config = dict(
    hidden_size=224,
    experts_per_token=1,
    balance_bias=False,
    norm_eps=1e-06,
    tie_word_embeddings=False,
    learning_rate=0.00085,
    train_tokens=656600000,
    dataset='wikipedia_en',
)
Below are experts of layer 3 (counted from 0) of a mixture-of-experts language model. Rows are named router (the router's row for the expert) and show model dimensions 112-223. Each number is 500 + 40 x the weight over its row's rms, rounded and kept within 0 to 999. Numbers have three digits each.
After each expert's rows: "comes after" lists some tokens at least twice as common just before its tokens as in all text. This comes from a sample of Wikipedia text that the model never trained on. Tokens count by the router's weight.

# expert 38
router:559501514488481418469561435497647555467536502452476514485503574472498467573491474499503472498479520472496515502498440441499441496529542443426560455505501491554537470521527474488553461488489547478527471543466491567540554520528479510522511457418428425521516504476514505485450515529554514512530528510473565509530498505469474505550484520483
comes after: " E", " F", " A", " I", " H", " R"

# expert 15
router:556535535487473471465555466527584524428467508482416510483549584458470487580484407399530516482442549497490515476516458470441374494502490491448548481518514492525465518507602534495526491513456597502556385546473459577501529483458452503504451382466479408518510475469546525495480506614524507494539557478501551532543477490495471540552472468476
comes after: " a", " the", " and", " of", "us", "'s"

# expert 63
router:481486508500474427518475432521551552446494525455380523472535571470486462523513418462578465476466516498482480524477483469455434466502511494432537498508485490592480547442569492502517482500510585529515450493513482558498504485483418453480497443468524400513531505441579468516513520615504502513566559462463525542514459450446522535551466488442
comes after: " to", " the", " and", " a", " was", " an"

# expert 44
router:513525542552494447456493408512512527471516492415476529441501533481465480505531429467532518512417505521514492479525497479483463485551484434454541469501466510532483553487578492475536460508425666524531405506432482561455537471515432447489467465420485452527540513465554495519479535600524520463528551499488555503477480528526499489544485480453
comes after: " ", " (", "–", "/", " [", "−"

# expert 34
router:516519571529491441493530484546546540498503544461470490516475508452478492536543415457508491497435535497522484480552491487416440521500524500443555452520489511561492536457497525490560415478488507489516477513482444537507553524526416487502547446480482434486530518501530532494436517518557496481529576459470546475473519549506497485562481501464
comes after: " the", " a", " as", " The", "'s", " and"

# expert 27
router:532500551489564471524454506485509454472545549423412517475465564406506466505478498427527500456453518498533462520550510420440409452550490495464503540492461530562498535436537511534547401464463561526507472506496515530529494528526466468552526448453520397441536543470531520454477500512551526527569547521491520481525504544484530524513461470493
comes after: " to", " in", " w", " In", " not", " on"

# expert 9
router:468483588502521411511492417483520441460488545408421491448463528470535474510497511419547451484470524528520517497502525425499397510522476444461533487501504480554530499508547525535500470470461598491479444562479477535467469517498490436530469464474498403473495508458556474503460473541555486502577530532454540485498458491506534509503399494487
comes after: " the", " High", " of", " National", "'s", " State"

# expert 55
router:553486542538481453444540457489538463450533531443447501450511552456456490554520429443567477469451529514497461444497459461472444502565509457445548493554469504553519547491557532531541436513454538497524434562433441549449547479534457447495472459453506445478551481439558563502437493563549524461557544486437551483511492492519479538534444495491
comes after: "0", " |", "\n", ".", ";", "1"

# expert 30
router:559499497534453491486527408535551528473488465469410486519497583485512483539521469481533510464424526515496485445547500479456476468525522441376542504513488500539523518516526498481540411527465662522511478576440467594487551469522450465524528475488518495491542505466562503514455523534501543470534528485503555521504537458524465555563464504493
comes after: " ", " (", "–", ".", "^{", "_{"

# expert 19
router:556455541512512495450488455510565507450491535466416526498531549519463534529475476464526519490427533506487510482522480494413452467528426494441524527545502525635483493448603516522572468481449588530491454541466492574451546546496456478502467435447467383493540499446516512521468522553476516474551525486477536457519491496533491487548491443474
comes after: ".", "-", ":", "==", ".\n\n", "==="

# expert 50
router:552485543537481452443538457490538464448532530442448502450513552457455487555520428441566478469451529516494462445498461459473444504564509457442547493553470504554520548490557532531540435513454539496524433563433442548447546479533456445497472461454504445478552482441559563502437493562548526461558544487438551484510493494519480538535445494490
comes after: " |\n", "\n", " |", ".", ")\n", " is"

# expert 39
router:552488541538482452445542457491537463449531529443450500448509552455454490555518429442566476470450529514495461444499460460472444504564506456447547493553469505551520548487556533529539435510455538495524434562431442549445547479531457446494475461454505444478552483439556560501436492562549525463558543486437552483510491496519477539534444494490
comes after: "ently", " Hig", "ues", " that", " sc", "ear"

# expert 31
router:555526557529531463463480433486547455494506510434429488482481516509483513511534430415547471431468560533518520503543462453483454500576508482467566515543453506519499531510513514510514386483429544480469489504493472534490503508490476506460543465446510361468518520464555531483465482501555530505498499483517485496475479502535488523507480492431
comes after: " was", " is", " were", " been", " be", " he"

# expert 41
router:552485543538481453445539457490537463449534531442449501452512552456456489556521428442567478469450529514495461444499460462473444503564509457444548493554468503553519548489557531531541435512455539497524435563433442550448548479533457446495473460454505445478552480440558564501437493563549526463557544487439551483509492494520479538534444495490
comes after: " |", "\n", "0", " with", "1", "2"

# expert 18
router:509509541528488470467507481503543502421472491419420528506496544526510471515536496434549455514452515483499522466516480465463407501538502465482541502538461484572497512517589534470534419447462581490508449540543484527516535480488480411525505410462525363443562480474518463458474454550526478505564552489443522493502525510499527565518381476498
comes after: "|", " |", " the", " World", " first", " League"

# expert 24
router:498465503500507469490496424556566465472538535436483480508502530460479477552518467479516515475402492534526491487469422413449472494556493490464512457532488499562495560488495537526502434483414580503495449570490537515499534521531475468509473447458486482477531474490535499491444494577482499516568529492541505513527508481495469487521440496469
comes after: ".", ",", " that", " which", " It", " he"

# expert 23
router:550484502475493438458476480512587552491490477482441496466546596488411454596507473465504475449456504478555477469555496457489471512567530467413524506488464467560516519486551494514520441433467577554530440555492477533458514482471432483501504442434485455434559529454543537549456506556508498491553550508501549537531538519537467549538479512506
comes after: " K", " Z", " O", " G", "z", " J"

# expert 48
router:552487542538479452444541457489537463448533530443449500450510553456456488555520429440567477470450527513493461443498461460472444505563509456447546493554469504553521549491557529532540434514454537498523435563432439549448547481533458446494472459455505444479552480440559563501437492562549526462557544487438551483510492495519480539533444494490
comes after: " |\n", " |", " \"", "\n", ";", " ("

# expert 11
router:529497583522518426427536420523566490444480467455462512480521541446436503536498497510525436518479541520543501447536494507475432514538520457436522492492485548521539499497579514522540484512450584476529455576493484597494542554493424471522484435495554480504528512422539523481469504576500489460548535480458564501554507500493513500537453512516
comes after: "|", " |\n", " |", "2", "\n", "0"

# expert 54
router:506500522539464477504513481561575514424496460481418535477479560481503474504504418462571487466410494487464491482533435463467433478494507491442532529489502479573470478445574500521544453518456573485532465542501491565528562520495445431507517482423535377482502504440523515530505539613567537533593567460449524529495436506466506541564496463467
comes after: " the", " a", " \"", "'s", " and", " his"

# expert 42
router:498529568516488470446547457543525499476492482473518499462499506502467498541529419453493456462467527503499494450520476469499513479524511440454576491498504483555518502472512508485547479509433489516489406536419469520491546494478436525513478409422528497464536497438535483498473496543548480475514537487501524475509489533513487489550460516465
comes after: " of", " in", " to", " for", " on", " at"

# expert 12
router:587502561538456482468551410485514509481502488433420523486538557488494502538471435482537490476474491494499479459531487466441467500524525450433528473530455515533472519506559472494547404508440631507497465575454504577473490458496465471500496472393525450505559482451497498506476528613511515461537536519464579489469521505521506521551476494499
comes after: " ", " (", ",", "–", " −", " ."

# expert 46
router:506450520481493475537534439510572470453497499447433464482501573483467514528475497395519509497441557521520471505560529500504473462542514488449574441496494504538505544485536540528551454477487579491560495533484483558525550467503443497515504500410504442474532537434521522480475520516554545523521533552458513497526468524490517508504475484529
comes after: " M", " S", " m", " Ch", "m", "M"

# expert 59
router:552485544539480452445538458489537463449534530443447500451512551456458490556519429442569477470450530513497460445500460460471444502565508458443548493554469502553519548489556531532541436511456539498524434562432441548447548478532457446493473461454505445478551480440559561502437493563548526461557544487438551484510492493520477539534443495490
comes after: "\n", ",", " and", "1", ";", "3"

# expert 33
router:529511602518516497495574483518577479465543495427479533454470546502486506507463470468520485481497565459530530472512490460501404470468526494459567474488467480582510534484499553540522469480410583471525431566468475548523471498523456491515444445487458442482522559452515521480477465545490496480555535472454548533468456453459499500536470452479
comes after: " the", " U", " World", "th", " Civil", " United"

# expert 7
router:553523568518505481476520459476518507487499497451461517451489507453453515522508438415512503490485521518506501493542497485460437497525499444384548476472462522557484529470571509503554427500448646504501423537434459531489501475513420434491498492452487415495537501457516486506475493615547515473516534507495557506482482536504499495542454486488
comes after: "20", "19", "18", "17", "16", "15"

# expert 35
router:546512553521469446457536437520521490489515489421424490490523537476465523535475410462586464475386520506487519459496450490475384479514528434446483487506485482540516556468584510509504451493416577488497449546447487594488490480493482465497470454433525434451536508487538503526462512528556533476637513519507516489498514481520496516567445463510
comes after: " |", ";", ":", " /", " –", ");"

# expert 53
router:536509594535517429463474443526612472483521490428405507498512535517474505517523476427517470456477582490472518459507505429454397495508487454433511487522481474546511548492535533464534456478483549513495469521458513585496496466500439464549453441494518372512469433477517439495492507577557509497576545485426559493493487496503512517482448446477
comes after: "-", "==", "\n\n", " •", " (", " Binomial"

# expert 0
router:493476586519495484514494485544553465460502509403402471487462535500516503495464468401568492499473551507507519509530490438458402523543515475455561490504508489591468523492519523499495434475396558458508468570506491535544479548560482426506465440490463392461489524463518529486457463546506505499549545502444518483493469486511543518495466444466
comes after: " the", " a", " The", "'s", " his", " this"

# expert 37
router:519522527531497423469511482539496514475515488427411503504505540488471485516502430470591464493448487504518510484499428499488439527512489458451491466475480494535484561508564495502503468508435599492513384551428473597482496469478458438513479413414512408506530504467582497496478515536561519496547545509496523496496494506528495512505466462459
comes after: "|", " ", " in", " January", " October", " March"

# expert 22
router:509477558546540449493505427505550450473519505394475450429458525487479488542522517415502475511475541485514539418527500458457476482476484464417496467458491469558508503546579499532538491472508616489501407508445491569501499500511479500479512468430500463516535545480535480520469488530566487490509581509498548542491446505483504490546426508532
comes after: " New", ",", " South", " North", " United", " the"

# expert 14
router:551485587500473456462501451533582490457515516492478509460517560499482509514523439468492462481362533479512524473521468509479430485517491468488537505495503510525484486492522503480576497503415674519533490513460485510479510481513464440528478440447502499456530517458563487517473476506526494479527524489492510472513507483515481515511437504474
comes after: ")", "1", "2", "0", " Party", "3"

# expert 17
router:551486542538481454446539458490538462448534530444449500449511552457458491555521429442566476469451528515495462443499460459473444502565510456444547493554467505552518548489556531532541435513456538496524434561432442550448548478534457447493472461453504444478551480439558562502437493562548524462557544487438552484511493493520479540535444494491
comes after: " St", " Pts", " D", " Dr", ",", " |"